config.toml
n_experts = 256
d_expert = 64
d_shared_expert = 0
activation = "squared_relu"
init_std_router = 0.0218
lr_router = 0.00125
tie_embeddings = false
lr = 0.00133
beta2 = 0.99
Below are experts of layer 5 (counted from 0) of a mixture-of-experts language model. Rows are named router (the router's row for the expert), up (a neuron's input weights, with its number), down (a neuron's output weights, with its number) and show model dimensions 0-127. Each number is 500 + 40 x the weight over its row's rms, rounded and kept within 0 to 999. Numbers have three digits each.
After each expert's rows: a language model's description of what the expert responds to; "gets" lists some tokens that make up at least twice as much of what it gets as of all text. This comes from a sample of Wikipedia text that the model never trained on. Tokens count by the router's weight.

# expert 47
router:531496515473578487519536605536510525456509528490530459492484500490543484534441452536510499473500570479546464578490438469539458465552499500482531522471468559434468575507532473461474475554496499521469508554473499505508501540521485489456457498460493464450515513504507499493439511467536509505557437474506528544565443465475516496574539472533426449488475528510511457475586540453487457430502
up0:513549553462517483505404452554454539473493569490480483441489509451521449529494577509580493513469539551460504517443474575538512512451445497528524549429530527517460487453517479463413556478471497573498574528515420434452483537447512532398508441493479463423480489489481472523427512526504523480546487520532517469525491542537480483475473513484527469509519525496526472411536507403470523561453
down0:511503557508487501511513415509466542499522471484551486473491471515526583484505476468516533506510546462581487536520501499489531464537524520498475525465454543494509553545504467486544533434550496521481612492514582534494455431472560571477469536548536537466465519555479525473530510521418532446552458503458497495458445512528514496520491574537455439415569464489496491556459511480462587509473
It responds to: Verbs right after a subject noun, such as contains, provides, allows, focuses, can, plus digits in vote tables and ISBNs.
gets: "9", "8", "5", "7", "6", "4"

# expert 53
router:559448527543541467502539550446488497478459501475526475440454499478463542543419493517484478542547493490469502524477446443562488447493477531500487492465472504463500489485458519483466487530501488546508562526471464531550509497485436428561440480431557450463562501499495500536411470493559431524560502527515530564577484418523530520488519442493467452454466478545546436403507488474514491414446
up0:586515463503548491518508534377442540476481502491491483444536548502507468573459496559489546549575550496539428517547530520527505518499518520478539523523621501472508460467460478416502519510531524509475518491581464453515467463516508447496464410444506456538547498500457481459505493507568489459479517489506513415526486501477508442474590488540565499537469480500481480504459471437441471535524
down0:520486493439549515456493573507426510540441561519536487442451542555527533517437488459458507545453464457431545507502482542545458487481446545410512515464486482534453596494541558474543496555488556515579448520500481521534455507563526452518508516491501538516476534490534525564469442459473463499504508458460542502521458516595497563441481459500495518483527521494457527509507524576488532564511
It responds to: Dashes, pipes, commas and colons between items in discography and award tables and lists, plus linking -ing words like featuring, causing.
gets: ":", ",", "3", " with", " –", " of"

# expert 23
router:555522526451483508552478593515477427427432516519550452473543524495517498535435480592552459519503530522468473577516466465562458481443437516477542496433433434436502494522483477489534445551544467587501507581394510499544474501445412492515433543458564509479542490470484477487463476469514503558488535535558470502565486488505485574549540455513492520513458496468455488494557556455457457532478
up0:550448531515503434468501571495497458483504467535519522495536459440450536502469522542494484484503506483402413526458494470509551437456504467403494456507417502537547519569458537539468544583557497524533566513479507580531423480446440492517456476443535505518550517502517547458559462461490380555517508524504533534523497493508539549493483536608506556486554495491496481477496526413547547516547
down0:536484464526387553474496436516477488468529516488434518430542464531488561448552521550512438512512525455469498532416475468481521421466501519468448442535501410532515494468431573560457442490467477505446541416471454556466474540451524520447456496521479565504510462583483503547460532507539455480510483545523504488477491518502449548474538464523522488496561467519465532550424447454536489490472
It responds to: Middle digits inside years, decimals and measurements in infoboxes and tables, such as 19|8|7, 12.|2, 1,9|6|3 ft.
gets: "8", "7", "9", "5", "6", "4"

# expert 8
router:540487558446612455516493547525440538444450519456516461459468500537492485565488449546497544487483470539596436589515517499529469427566522541517527480519522506482497479524553524458548493535516481586521590550493503488527515522501454456445508496464572497497493507441472553443427504466506512501557462488570485548539462491532523564466510447498457425480454436546498465471535565466482457522497
up0:525553476557484483483479502478469520468427518487556475459501483537485531554518556532519438462555451554524569474499537529509557467438557517523510407552480501485447599539470527482551548576507616580504454482463425463526552474499480451498525560543478553541517478487605470468387516483548486503522495493482446564589443533468496494484455477532505497541456535512484517445477481514573445550500
down0:430535537464526532517507563579448496478505497507503524531535516445525436523484546480494467565485462527542568503448477504426491443528503468508472455467446510538555558474528637566503546469448460528446460473510461555521576427542540398463513516533425499536490477485482455510504534520470470558499586426486487453454510502515466537486543515472507541473547488489461483515496525460481483498513
It responds to: Second parts of hyphenated compounds like -star, -track, -way and -year, plus digits, periods and separators inside stats tables.
gets: ":", "6", "4", " |\n", "3", "5"

# expert 4
router:548485513447556526536475523486493457497476494461554489459486480436514513567442448571512502502534456525500525527396436469537502462462482526461504493483470464474501505470499594546489504527517532531529549504490494500511465505495457506500485497470576434452547463495526406495445536486526450527565532471509521545533487467500481572552535429562450534474391481495555492510533469473496464444484
up0:544453541488512553496490494475453493496512485522496456425554491360496464500522476452449511474466414565543536486483503466476500439543579528463482405527541476450505536473464545465519481550540513528548494487452442429528439500513496488458484487536574510372470488494481537549523500487456455633505477479539455504499460536512493533430522438546518484482488483517481505515470507464552462439450
down0:414448521503480451460521484490450541466475519464386449425451500457466559488530500526553503487539453498540528473495520540528527438516501528494445467551550447543469441503537497524501533517463498466503455527430565469475407531483538534493514444510638553479502432474529475472530455545517422468423463552509514541539463472478551506536509487535527469507466432471539530541447452493501521457493
It responds to: Bare space tokens before numbers in table cells and measurements, such as after "approximately" or a "|" cell divider.
gets: " ", " them", " which", " more", " it", "—"

# expert 9
router:572497486502483492545488554492404468424446456526517512486483500537484482570489482496491490492559504502472510536547499488470521477527472467513534499560521496427505501482527505393499475533567498599484564516549531547485409505515464477486472526508544508504514519502510514505491451449618494497550441528500525564480480399543504524502544473472474467507428478480471455506506555448529496494606
up0:446563481474507565482471572552443475538478579470497555492435506466501526541501446560488459501483540504499518550518454503400453500475515479465412495466521520503568451500450518486458473548570563484571483466474559476468476505547507556510483471490443405438510499457536504486456543535527530514486495499477534519518446458448438508492445472566406487495561459538515477513470568483424534419525
down0:556476559526503534520544404550450518503486459488446546510473548502477479459496430495458471504463557498503494527517511512493455505497532535543477463538502512491516517561415490560546500528491578494488547434470537499561474543514457493503503447508523587440509498468514536511514520456485490535535491488468521488536511433435535500464510518547492551502549496458463532438489479549403540433501
It responds to: Nouns right after in, especially month names in dates and idioms; also commas in running text, like in June, in turn.
gets: ",", " June", " |\n", " May", " September", " August"